python train.py --hidden_act="geglu" --moe_layers=[0, 1, 2, 3, 4, 5, 6, 7, 8, 9, 10] --normalize_top_k=true --balance_loss=0.000465 --balance_bias=true --init_std_router=0.0268 --norm_eps=1e-05 --batch_tokens=[32768, 65536, 131072]
Below are experts of layer 5 (counted from 0) of a mixture-of-experts language model. Rows are named router (the router's row for the expert), gate (a neuron's input weights, with its number), up (a neuron's input weights, with its number), down (a neuron's output weights, with its number) and show model dimensions 256-383. Each number is 50 + 10 x the weight over its row's rms, rounded and kept within 0 to 99.
After each expert's rows: "comes after" lists some tokens at least twice as common just before its tokens as in all text; "comes before" lists some tokens at least twice as common just after its tokens as in all text. This comes from a sample of Wikipedia text that the model never trained on. Tokens count by the router's weight.

# expert 8
router:48 38 50 47 40 51 53 50 46 61 62 54 21 46 41 62 64 37 59 57 53 56 46 52 59 60 50 51 56 35 56 49 36 40 46 83 52 38 51 42 34 61 33 68 62 54 52 54 55 73 55 58 53 45 44 50 47 37 50 53 45 50 58 33 37 57 44 54 59 57 43 52 54 48 58 61 57 46 43 53 51 54 60 50 41 33 38 52 53 42 49 64 53 43 54 42 46 46 43 58 50 62 38 55 55 44 38 21 56 45 50 54 46 44 54 34 33 40 49 62 49 63 61 54 48 30 53 57
gate0:42 49 59 50 39 39 35 59 58 67 42 41 56 52 59 40 54 41 41 54 47 37 49 77 48 30 71 51 52 44 57 36 74 61 54 67 48 49 52 54 69 54 45 33 61 30 54 59 37 44 72 47 48 48 61 55 54 56 65 47 47 51 29 49 37 43 44 62 60 43 42 43 67 59 50 54 52 45 53 36 39 33 44 57 57 44 50 50 49 46 53 41 45 57 62 58 61 32 48 53 62 58 49 48 47 57 69 54 40 54 34 44 39 55 40 53 47 56 53 56 54 67 37 48 42 63 44 55
up0:47 45 62 56 31 31 41 55 49 66 44 55 48 51 52 31 52 39 37 53 53 34 48 68 56 52 59 61 33 52 63 42 68 38 44 75 57 63 47 49 63 42 56 54 62 31 58 56 43 38 63 51 52 45 54 58 48 64 61 51 55 58 40 35 39 41 47 63 67 28 38 49 69 39 55 52 32 48 49 51 45 44 35 70 62 42 56 36 57 39 55 40 49 37 66 66 59 38 55 57 67 45 41 53 49 47 65 52 50 48 52 42 44 49 63 68 41 58 47 68 69 56 34 49 55 61 35 45
down0:57 54 55 62 51 46 41 60 53 52 26 48 52 61 45 36 42 53 47 61 45 44 56 46 55 42 62 36 52 62 61 40 49 41 47 34 48 64 46 60 47 41 69 43 52 40 40 65 53 46 62 42 45 55 57 48 54 75 59 44 44 38 59 39 54 45 44 56 61 52 25 55 60 49 57 46 44 51 47 52 67 47 53 44 59 45 39 66 35 47 38 41 49 45 58 81 50 41 44 63 52 40 53 49 54 59 52 39 44 39 47 41 42 57 53 53 56 55 54 40 54 36 56 40 63 61 50 57
gate1:52 30 53 28 49 47 40 57 55 58 54 51 49 31 38 41 45 40 46 50 55 52 42 36 46 40 56 40 53 35 52 43 47 39 52 54 16 44 59 46 48 54 61 55 64 50 66 50 53 61 56 42 53 57 57 43 37 42 66 52 43 75 71 52 58 49 57 56 55 58 59 46 50 39 50 61 44 57 58 45 63 58 40 48 54 42 48 74 46 39 60 49 49 67 50 61 61 38 53 57 58 57 55 45 65 45 66 56 40 54 53 51 44 56 54 56 42 48 54 64 25 48 40 41 35 37 47 49
up1:67 39 52 43 60 44 56 32 50 45 60 46 62 53 42 26 45 58 43 57 56 50 38 53 62 48 62 42 40 61 60 52 54 56 69 48 53 70 43 43 62 30 46 51 55 68 54 50 42 27 44 38 53 53 44 55 56 69 50 64 47 21 43 50 50 38 56 32 37 50 56 55 49 58 47 45 37 58 49 39 47 46 67 48 68 60 55 41 62 51 51 47 58 51 51 45 43 67 51 54 48 39 38 35 52 54 45 52 61 54 56 55 43 51 57 39 53 55 55 53 66 54 44 59 42 63 42 45
down1:50 52 55 50 61 58 49 42 53 65 44 67 50 46 51 39 59 59 60 52 72 71 50 58 39 56 48 51 46 48 69 70 51 39 41 80 57 57 33 53 49 47 42 49 57 56 37 55 60 30 42 22 44 50 70 32 51 44 57 39 32 65 34 58 42 49 39 46 78 54 47 44 39 50 49 36 32 53 61 48 51 57 72 69 57 54 56 45 43 53 53 60 52 27 58 38 44 53 50 65 33 71 64 46 63 48 60 70 50 55 61 45 47 69 39 48 40 36 54 56 48 56 46 49 52 48 54 42
comes after: "\n", ")", "3", "4", "5", "6"
comes before: " ", "\n", " —", " \"", " A", " +"

# expert 9
router:49 41 50 59 39 46 45 48 49 71 41 53 67 30 60 59 47 50 50 41 63 68 61 59 56 43 53 59 61 40 37 67 60 56 51 33 55 54 74 47 42 55 46 42 51 45 52 70 29 51 55 43 57 45 54 42 46 47 61 46 53 49 59 42 56 39 50 52 55 45 41 50 44 69 44 57 49 57 57 33 38 38 68 59 51 41 53 47 47 52 69 47 60 54 41 66 58 49 38 52 54 56 31 54 58 49 67 64 35 65 64 53 52 62 53 64 44 52 55 55 56 65 27 58 61 48 47 67
gate0:50 57 61 43 64 41 42 54 52 47 44 57 55 53 49 59 23 70 54 50 48 64 55 47 52 44 49 39 59 52 36 61 45 44 60 57 38 63 78 47 59 31 41 49 48 50 73 63 54 44 52 54 52 47 50 53 43 45 63 51 47 59 36 32 45 36 60 54 57 47 49 46 59 72 59 43 52 58 41 49 68 43 60 52 58 42 51 39 34 52 44 49 41 38 44 58 53 61 46 56 61 42 49 44 45 50 56 60 35 51 52 51 45 57 42 51 50 61 49 61 54 50 46 31 32 63 61 44
up0:72 40 45 48 61 40 40 37 63 55 52 42 53 49 38 42 47 57 49 53 44 38 45 36 56 66 54 56 49 40 51 46 36 46 50 52 48 42 38 48 43 52 55 49 45 49 40 51 38 63 55 41 41 63 27 44 43 42 39 59 49 39 64 60 47 30 43 25 48 45 46 56 40 53 62 52 51 49 48 39 48 49 36 51 29 60 62 42 70 42 44 65 22 58 81 56 36 53 41 52 31 38 54 51 60 50 52 55 51 49 48 53 60 55 45 43 54 45 39 50 43 48 59 51 56 35 54 43
down0:45 38 42 63 35 47 51 39 40 47 58 61 55 48 45 36 30 55 36 34 46 53 34 49 39 65 48 52 42 36 40 60 49 64 44 32 62 42 41 40 40 54 55 47 54 43 56 46 59 49 47 67 49 40 57 64 50 50 46 49 54 51 59 54 53 42 39 48 66 50 69 53 50 54 49 38 41 75 35 59 46 38 40 42 44 56 43 65 73 50 41 46 67 58 53 44 46 49 48 50 76 61 39 63 43 37 67 52 54 46 44 46 61 51 49 52 51 46 43 32 49 52 48 38 61 38 54 55
gate1:56 75 49 37 53 60 51 46 53 56 61 46 58 65 50 57 44 58 40 60 47 41 42 50 60 46 54 65 48 53 58 55 40 43 51 60 50 56 63 57 46 53 54 62 47 58 44 62 56 54 50 39 50 52 54 50 57 52 57 65 43 68 48 68 62 37 53 38 41 63 40 48 64 28 48 45 45 59 46 50 49 64 68 42 39 42 35 59 61 38 46 52 51 66 39 41 55 58 60 51 63 52 49 36 71 63 29 47 51 61 43 54 52 39 60 41 34 30 39 60 46 45 60 55 45 37 53 47
up1:58 64 73 44 50 67 54 42 42 37 68 64 50 49 65 53 45 54 44 53 45 45 43 47 52 44 47 53 45 56 55 40 47 44 50 60 67 56 52 49 44 50 57 60 48 52 50 53 62 59 43 51 55 44 55 54 51 46 51 70 47 69 49 59 48 45 50 39 57 65 51 51 60 44 60 50 41 68 50 49 40 66 67 44 41 48 25 54 52 57 55 51 57 68 35 37 52 50 63 51 57 52 52 30 65 56 52 46 46 70 50 48 47 35 68 41 30 42 40 47 23 50 63 47 54 35 49 35
down1:66 56 51 52 48 43 44 50 44 37 55 50 48 39 53 60 56 53 50 52 70 41 33 38 32 61 31 56 41 69 66 34 49 57 46 60 60 47 53 67 55 39 56 32 48 50 40 47 49 45 30 52 51 41 52 47 42 41 53 57 65 61 55 61 45 56 43 53 60 69 49 60 39 39 52 51 54 58 39 55 34 59 62 38 49 48 35 27 47 34 57 50 38 50 50 44 41 68 59 52 49 33 30 39 61 53 54 65 49 43 50 59 52 43 57 47 48 42 31 45 32 60 67 45 65 49 47 70
comes after: " the", " a", " The", "s", "The", " his"
comes before: " of", ".", " and", " in", " for", " to"

# expert 7
router:51 67 43 45 62 51 38 59 54 47 53 57 33 44 66 35 58 37 49 50 51 34 63 38 49 57 45 54 42 47 39 69 48 49 57 63 50 48 53 39 48 58 31 47 42 51 58 58 48 53 40 43 45 36 34 37 33 36 64 54 46 68 56 58 56 28 52 66 52 54 62 41 48 59 35 43 49 55 79 45 33 55 53 48 49 45 52 43 53 43 46 50 55 37 49 58 57 43 58 54 42 66 56 54 57 44 48 52 42 55 68 44 65 51 65 46 39 65 36 62 48 35 46 79 43 34 65 68
gate0:45 45 52 54 45 54 76 36 57 63 41 48 51 50 65 43 40 37 44 42 45 61 47 52 59 60 41 59 43 42 45 39 62 59 56 54 51 51 52 56 42 45 36 57 56 42 36 54 35 39 42 46 50 47 32 45 42 37 56 54 46 47 71 47 47 62 52 45 48 41 54 51 58 38 29 36 61 61 56 45 45 54 54 47 71 51 43 39 47 47 51 46 66 31 72 68 44 55 38 48 57 71 44 36 48 50 55 46 47 66 39 43 55 49 49 50 67 55 44 48 23 35 59 48 49 59 59 60
up0:45 62 51 54 43 59 63 53 60 49 47 38 51 52 54 50 49 28 59 47 49 67 45 49 62 56 43 55 48 52 47 30 50 56 67 53 55 38 45 52 51 30 54 55 46 46 45 45 48 54 44 47 56 48 42 45 53 49 35 50 41 42 58 53 52 62 65 35 51 35 38 51 62 36 33 30 54 54 62 56 51 49 52 42 71 56 37 39 70 61 67 44 67 54 60 55 53 41 26 57 52 77 51 42 39 53 42 58 44 61 48 55 73 53 68 46 54 58 39 42 47 34 70 63 58 53 61 61
down0:41 56 43 59 44 38 54 61 54 44 47 48 54 69 56 26 38 45 51 46 34 57 33 51 56 44 43 53 41 50 44 54 57 56 64 29 53 33 53 63 47 41 64 52 49 40 57 53 47 47 25 36 43 53 40 48 59 67 57 37 40 43 47 55 67 59 67 44 59 62 55 49 65 53 47 49 51 53 56 50 33 56 50 57 44 55 48 55 57 48 43 54 41 51 65 50 53 37 62 38 38 54 52 38 37 53 47 55 58 57 70 49 45 44 61 53 51 23 33 63 36 38 49 46 41 62 49 42
gate1:62 55 61 43 65 44 38 59 54 50 62 47 46 42 54 51 42 65 50 50 41 33 48 51 52 49 41 50 47 50 47 37 51 53 44 49 47 62 66 39 63 45 53 49 45 52 44 47 49 39 42 35 29 61 53 67 61 50 42 55 51 89 37 41 46 32 52 48 52 58 51 53 52 51 39 46 42 45 47 61 55 36 67 68 69 62 45 41 57 47 42 43 58 79 43 57 53 49 66 64 48 26 33 51 32 56 22 47 52 53 52 46 59 35 60 41 45 61 42 63 61 33 41 54 46 49 56 50
up1:52 61 44 52 66 55 55 52 47 45 48 53 46 52 52 54 44 33 61 32 43 47 46 43 46 37 50 39 38 53 55 49 46 44 54 57 38 58 71 48 53 44 53 63 50 32 54 40 48 51 56 50 60 59 35 63 46 52 43 76 55 67 48 45 33 35 48 53 46 58 61 56 53 49 46 56 37 41 42 50 62 38 48 62 67 44 44 50 52 51 51 36 51 65 40 57 47 50 44 48 52 43 50 59 39 53 41 43 60 72 51 32 61 44 46 39 48 49 45 58 67 46 42 51 31 53 50 46
down1:55 52 47 58 39 59 51 47 75 45 47 43 52 55 43 50 49 44 74 60 54 54 59 45 53 56 37 53 62 64 65 62 66 49 61 45 44 67 58 40 55 44 46 46 42 50 57 31 36 59 41 44 39 54 50 66 55 29 47 31 54 57 44 47 65 39 48 45 46 44 48 27 40 30 25 44 54 47 49 58 48 55 37 35 16 60 60 55 62 56 49 42 38 47 41 55 53 65 55 47 47 47 74 58 58 59 54 44 43 56 61 51 44 44 63 34 42 49 24 70 42 47 63 77 59 59 37 52
comes after: " ", " (", "–", " U", " United", "S"
comes before: "9", "8", "7", "s", "6", "5"

# expert 6
router:46 56 55 47 62 61 51 17 45 56 52 55 54 46 53 50 47 59 34 36 41 76 35 53 47 57 47 50 39 33 39 55 36 53 57 52 55 57 68 37 57 46 56 36 41 50 46 44 56 40 45 49 43 51 51 42 37 53 48 49 44 42 54 66 55 53 47 48 40 59 41 67 31 56 39 39 49 55 72 43 44 41 31 48 56 58 55 41 36 40 55 55 51 50 30 64 53 48 53 60 25 67 45 43 62 53 33 67 60 57 53 32 73 53 46 42 56 40 44 54 50 61 49 53 49 46 45 68
gate0:50 54 59 27 64 26 47 58 36 70 42 62 49 63 48 50 47 53 41 45 49 46 60 51 42 53 68 46 42 49 41 55 49 41 48 51 38 43 59 45 54 47 41 45 58 34 71 44 50 55 69 34 52 51 60 46 55 48 64 45 56 45 54 51 45 49 50 38 38 48 59 60 41 69 59 46 56 45 36 59 44 58 40 57 48 43 45 45 53 56 55 59 60 45 43 41 23 57 60 72 51 28 56 40 62 45 41 58 69 57 51 53 58 52 35 34 65 38 68 56 48 57 52 62 44 43 47 48
up0:45 48 57 47 52 47 63 57 39 47 64 70 41 47 52 76 37 71 51 49 51 48 53 37 47 61 59 46 44 61 58 42 47 50 41 55 48 38 44 32 47 38 52 59 57 28 35 65 64 67 40 35 34 63 64 58 59 46 54 30 55 51 38 49 50 36 58 50 53 45 50 35 63 48 50 43 57 45 36 57 47 51 56 57 38 60 56 24 49 57 47 48 45 43 65 39 47 38 72 39 41 54 51 32 61 38 59 50 52 57 62 56 60 26 47 56 60 60 41 46 63 58 54 53 58 31 23 48
down0:46 71 67 38 34 68 63 55 65 31 42 50 58 71 57 65 59 75 65 55 52 64 47 34 42 54 42 49 39 48 55 44 58 48 57 49 42 44 56 48 64 48 47 53 45 29 45 40 46 57 41 66 54 49 49 46 53 50 54 56 52 49 51 65 59 61 60 33 47 40 29 58 46 49 37 64 52 30 57 43 45 69 57 52 52 38 40 50 64 62 48 59 49 49 63 61 50 41 41 45 37 49 51 40 44 50 64 55 53 50 43 48 71 45 46 40 52 67 58 55 54 66 61 61 57 55 55 53
gate1:43 45 47 41 41 53 56 62 50 44 45 51 48 37 64 53 42 45 56 50 44 56 52 40 55 55 47 55 47 41 40 45 58 54 57 43 52 63 53 56 67 25 43 72 47 49 41 51 53 39 72 57 50 58 69 62 44 35 56 35 43 32 60 60 53 43 56 68 47 58 59 48 36 51 50 40 47 51 46 57 24 38 38 41 42 30 26 44 76 51 38 54 64 38 30 51 31 51 35 50 44 54 32 65 49 46 54 57 64 57 57 41 42 54 46 33 34 51 55 39 66 52 63 62 58 51 36 69
up1:38 45 53 50 42 56 42 58 48 52 53 49 50 34 55 59 42 50 41 32 44 46 43 67 47 70 52 54 59 42 39 41 51 50 46 29 53 63 55 60 55 46 60 57 51 47 52 53 68 56 57 47 53 44 65 66 32 45 51 46 35 43 58 46 64 43 43 55 53 48 44 44 49 56 62 44 58 43 59 55 42 19 39 47 44 35 26 45 61 46 47 50 54 54 38 53 40 52 34 57 43 31 19 59 48 47 51 41 62 53 48 29 50 46 60 41 38 49 59 57 64 56 55 41 59 34 34 65
down1:61 63 46 60 30 53 57 60 32 50 45 59 37 50 55 62 58 51 54 50 43 45 51 48 47 46 32 50 49 50 34 35 53 67 49 45 69 57 40 30 72 37 58 48 35 42 58 56 55 60 59 53 47 46 55 64 45 34 56 53 50 40 48 54 81 48 54 69 54 43 51 36 49 57 52 40 61 43 59 49 49 47 54 52 56 39 16 45 55 53 42 45 39 54 57 54 48 63 55 54 64 58 29 57 52 59 37 58 77 64 46 48 50 55 49 37 54 52 43 54 35 50 52 60 49 58 54 44
comes after: " ", "1", "2", "0", "9", "8"
comes before: "0", "1", "5", "9", "6", "8"

# expert 5
router:52 54 45 51 53 64 54 54 70 58 49 46 55 58 24 54 37 55 37 42 46 46 48 50 63 46 25 63 73 58 40 55 56 58 72 61 52 49 58 41 60 50 61 51 56 48 49 41 37 51 46 42 64 56 32 54 34 45 58 36 54 45 42 50 37 46 55 43 58 44 51 52 48 34 48 41 37 75 63 54 58 45 43 58 42 63 42 53 47 38 42 62 51 38 55 50 41 60 62 45 52 65 50 42 52 41 43 67 41 46 45 37 37 44 64 43 48 46 39 61 55 44 34 63 49 48 61 47
gate0:51 47 58 62 45 38 42 59 49 32 50 61 55 45 33 46 42 54 49 53 50 41 45 47 52 37 53 44 69 62 55 60 46 42 63 60 52 38 58 45 49 51 56 28 56 50 50 35 60 63 32 49 65 33 41 39 40 54 41 58 36 39 49 44 42 27 50 57 54 60 46 57 60 53 54 44 50 48 51 71 56 42 33 58 64 46 22 50 33 54 57 41 55 53 69 43 67 51 43 46 58 53 30 48 50 40 56 71 51 67 48 24 47 65 41 61 50 64 45 45 59 49 59 45 56 56 40 43
up0:53 58 52 47 50 71 54 59 46 38 49 45 61 53 36 56 51 34 53 63 59 41 66 54 63 63 45 59 58 47 40 55 51 60 54 45 57 36 63 49 63 52 47 40 73 37 41 47 63 55 29 41 69 50 54 46 29 57 38 67 65 62 56 49 56 40 57 56 50 57 43 30 89 58 33 43 46 64 44 67 53 45 66 61 42 43 48 46 44 52 44 40 50 65 69 49 55 57 39 46 49 65 61 37 49 55 50 51 53 35 43 23 41 56 44 63 55 68 42 56 64 50 43 41 54 48 35 45
down0:59 49 63 52 56 75 44 72 45 44 44 40 47 38 39 54 49 54 44 49 54 58 41 40 52 58 37 51 48 44 52 54 56 32 69 68 49 65 65 53 62 49 56 52 44 44 72 52 62 39 58 31 70 47 42 50 52 59 47 34 44 47 51 53 39 49 45 53 53 33 38 34 53 48 41 41 53 40 50 44 69 68 29 61 61 63 57 38 51 55 56 40 59 62 24 70 52 40 42 31 35 46 46 43 53 51 47 44 49 56 54 39 41 38 50 55 55 48 52 41 60 60 49 47 58 53 55 76
gate1:53 51 31 40 49 53 55 53 74 28 40 26 52 60 42 54 52 72 47 50 53 37 66 60 75 61 26 49 49 49 49 64 40 49 35 53 26 54 44 41 54 75 42 38 56 55 53 52 46 56 47 40 45 46 42 45 38 43 55 34 51 42 52 53 45 49 45 55 49 36 49 52 47 52 55 50 53 53 47 56 34 48 70 51 44 49 57 56 43 40 63 49 25 44 57 52 35 50 50 53 67 60 49 61 43 48 60 44 67 56 42 51 61 43 42 48 35 52 60 54 48 55 52 47 52 63 42 40
up1:63 54 44 50 60 61 52 74 60 50 56 59 59 60 40 44 47 41 55 26 60 55 65 64 42 59 35 64 68 53 53 66 35 53 55 61 61 56 60 50 63 52 58 61 66 52 59 59 46 47 62 55 58 38 38 56 64 36 31 41 56 44 47 49 48 45 49 51 44 45 39 46 38 41 49 73 32 50 40 51 52 47 48 62 34 54 59 63 52 59 50 56 51 42 63 42 46 51 60 38 62 36 45 59 68 64 56 45 47 41 33 51 72 45 52 53 48 50 43 45 49 32 46 47 53 64 56 53
down1:51 51 43 50 63 40 65 65 68 44 51 47 53 43 48 66 50 42 54 39 45 45 49 67 59 47 57 36 59 24 73 53 44 48 57 41 58 61 36 55 53 44 58 45 44 39 55 53 51 41 42 50 47 44 42 43 34 53 59 51 49 27 42 50 50 46 49 47 65 62 51 47 54 60 65 29 58 45 50 49 77 61 43 64 60 45 52 41 34 61 54 39 37 42 53 51 55 49 60 37 48 51 64 56 48 60 57 40 53 75 44 46 74 52 60 44 53 60 57 78 59 44 31 38 48 57 35 51
comes after: " |", "-", "|", ":", "==", " ="
comes before: "|", ":", "\n", " |", "-", " in"

# expert 12
router:33 67 42 44 61 37 39 61 62 50 32 53 59 40 52 55 58 38 46 50 45 52 52 33 66 22 62 43 50 58 50 48 48 45 54 52 47 44 43 43 37 50 35 56 59 65 57 49 63 58 38 54 58 33 41 54 50 58 39 52 29 52 46 58 48 48 57 56 49 50 52 49 47 67 51 59 53 56 34 53 60 59 45 52 59 38 66 45 33 39 55 62 55 56 45 53 44 45 30 46 29 48 47 55 47 34 53 61 52 53 70 41 48 50 47 63 36 47 61 63 59 32 45 40 52 49 34 55
gate0:45 60 43 45 49 36 49 59 41 49 42 35 59 58 48 41 61 43 42 42 40 60 53 53 48 63 59 62 70 34 44 49 37 34 52 46 40 59 61 46 51 51 45 44 37 61 37 48 64 58 57 45 58 53 51 39 37 64 54 55 59 40 40 54 54 56 45 59 36 47 56 59 38 40 51 59 57 47 59 40 57 34 74 51 65 54 39 40 50 51 54 41 38 37 68 50 47 40 51 41 49 53 55 49 30 47 43 28 52 67 56 52 33 56 50 52 32 43 57 71 56 52 56 44 42 32 69 46
up0:55 61 70 55 45 45 54 58 45 53 53 36 49 43 43 57 59 49 36 52 58 49 54 52 51 44 49 55 60 60 34 57 39 58 32 39 29 67 54 38 61 60 39 57 46 53 45 22 51 38 58 52 58 50 46 31 56 62 51 47 39 50 42 37 72 57 45 38 44 50 58 34 61 51 66 69 46 50 52 52 53 26 39 73 58 46 57 55 62 52 36 55 48 56 44 53 47 59 40 55 46 51 45 45 60 39 52 59 61 54 26 56 57 38 41 42 52 46 44 28 56 44 37 42 41 64 46 61
down0:73 38 66 76 53 70 49 42 56 33 39 48 53 56 39 46 49 55 39 25 38 44 37 40 42 62 49 44 58 43 60 56 45 56 51 63 50 39 43 48 56 52 56 44 63 55 57 54 58 44 54 48 55 47 61 59 51 54 43 45 63 59 43 32 41 50 34 60 33 51 54 44 42 30 55 69 43 42 40 73 33 47 49 56 52 49 36 49 41 58 46 38 50 55 45 47 32 45 38 50 46 42 39 32 74 57 39 44 46 44 51 53 51 39 33 61 43 26 44 53 55 40 57 46 51 60 33 60
gate1:44 40 50 45 55 49 37 51 65 50 36 54 44 58 47 60 54 66 42 50 44 46 53 18 55 52 51 51 56 38 44 51 47 55 43 46 48 55 46 40 45 49 41 48 34 46 55 51 51 58 40 55 51 55 40 57 52 49 51 40 38 32 55 33 38 60 38 42 39 91 44 40 66 51 35 64 56 64 53 48 42 30 50 63 59 46 51 44 41 59 36 58 63 52 44 63 68 59 44 32 37 47 46 67 51 51 58 46 53 66 57 30 65 60 60 52 57 59 47 68 49 48 29 45 48 27 34 35
up1:65 41 50 63 33 59 64 61 39 41 49 44 66 52 47 59 39 39 46 32 61 46 57 45 51 48 31 62 38 39 51 54 36 56 36 52 54 62 50 65 64 56 62 64 54 65 43 50 42 56 60 34 57 43 72 54 57 61 45 56 47 57 39 60 41 40 63 45 53 45 54 47 36 38 60 32 62 47 38 55 48 41 37 38 39 40 35 44 56 44 45 54 49 48 45 52 34 43 47 50 51 72 62 51 41 57 34 42 31 43 57 57 36 59 40 67 44 32 32 36 63 51 42 64 42 56 49 51
down1:50 60 58 58 55 47 45 41 60 62 55 52 69 51 52 37 52 54 25 61 48 41 48 37 57 48 49 41 19 44 58 24 62 47 45 66 48 57 53 36 50 42 37 49 44 55 63 55 48 61 35 55 54 70 58 71 43 42 57 46 43 60 58 37 45 31 71 46 47 47 54 65 53 45 45 47 27 59 50 48 58 60 51 51 40 56 53 35 47 52 43 59 64 53 56 44 47 52 66 43 44 67 51 57 55 46 41 40 40 51 51 62 63 54 34 44 57 33 64 57 48 50 53 52 69 64 34 47
comes after: "\n", " in", " of", "|", " at", "In"
comes before: "1", "2", "==", "=", "===", "The"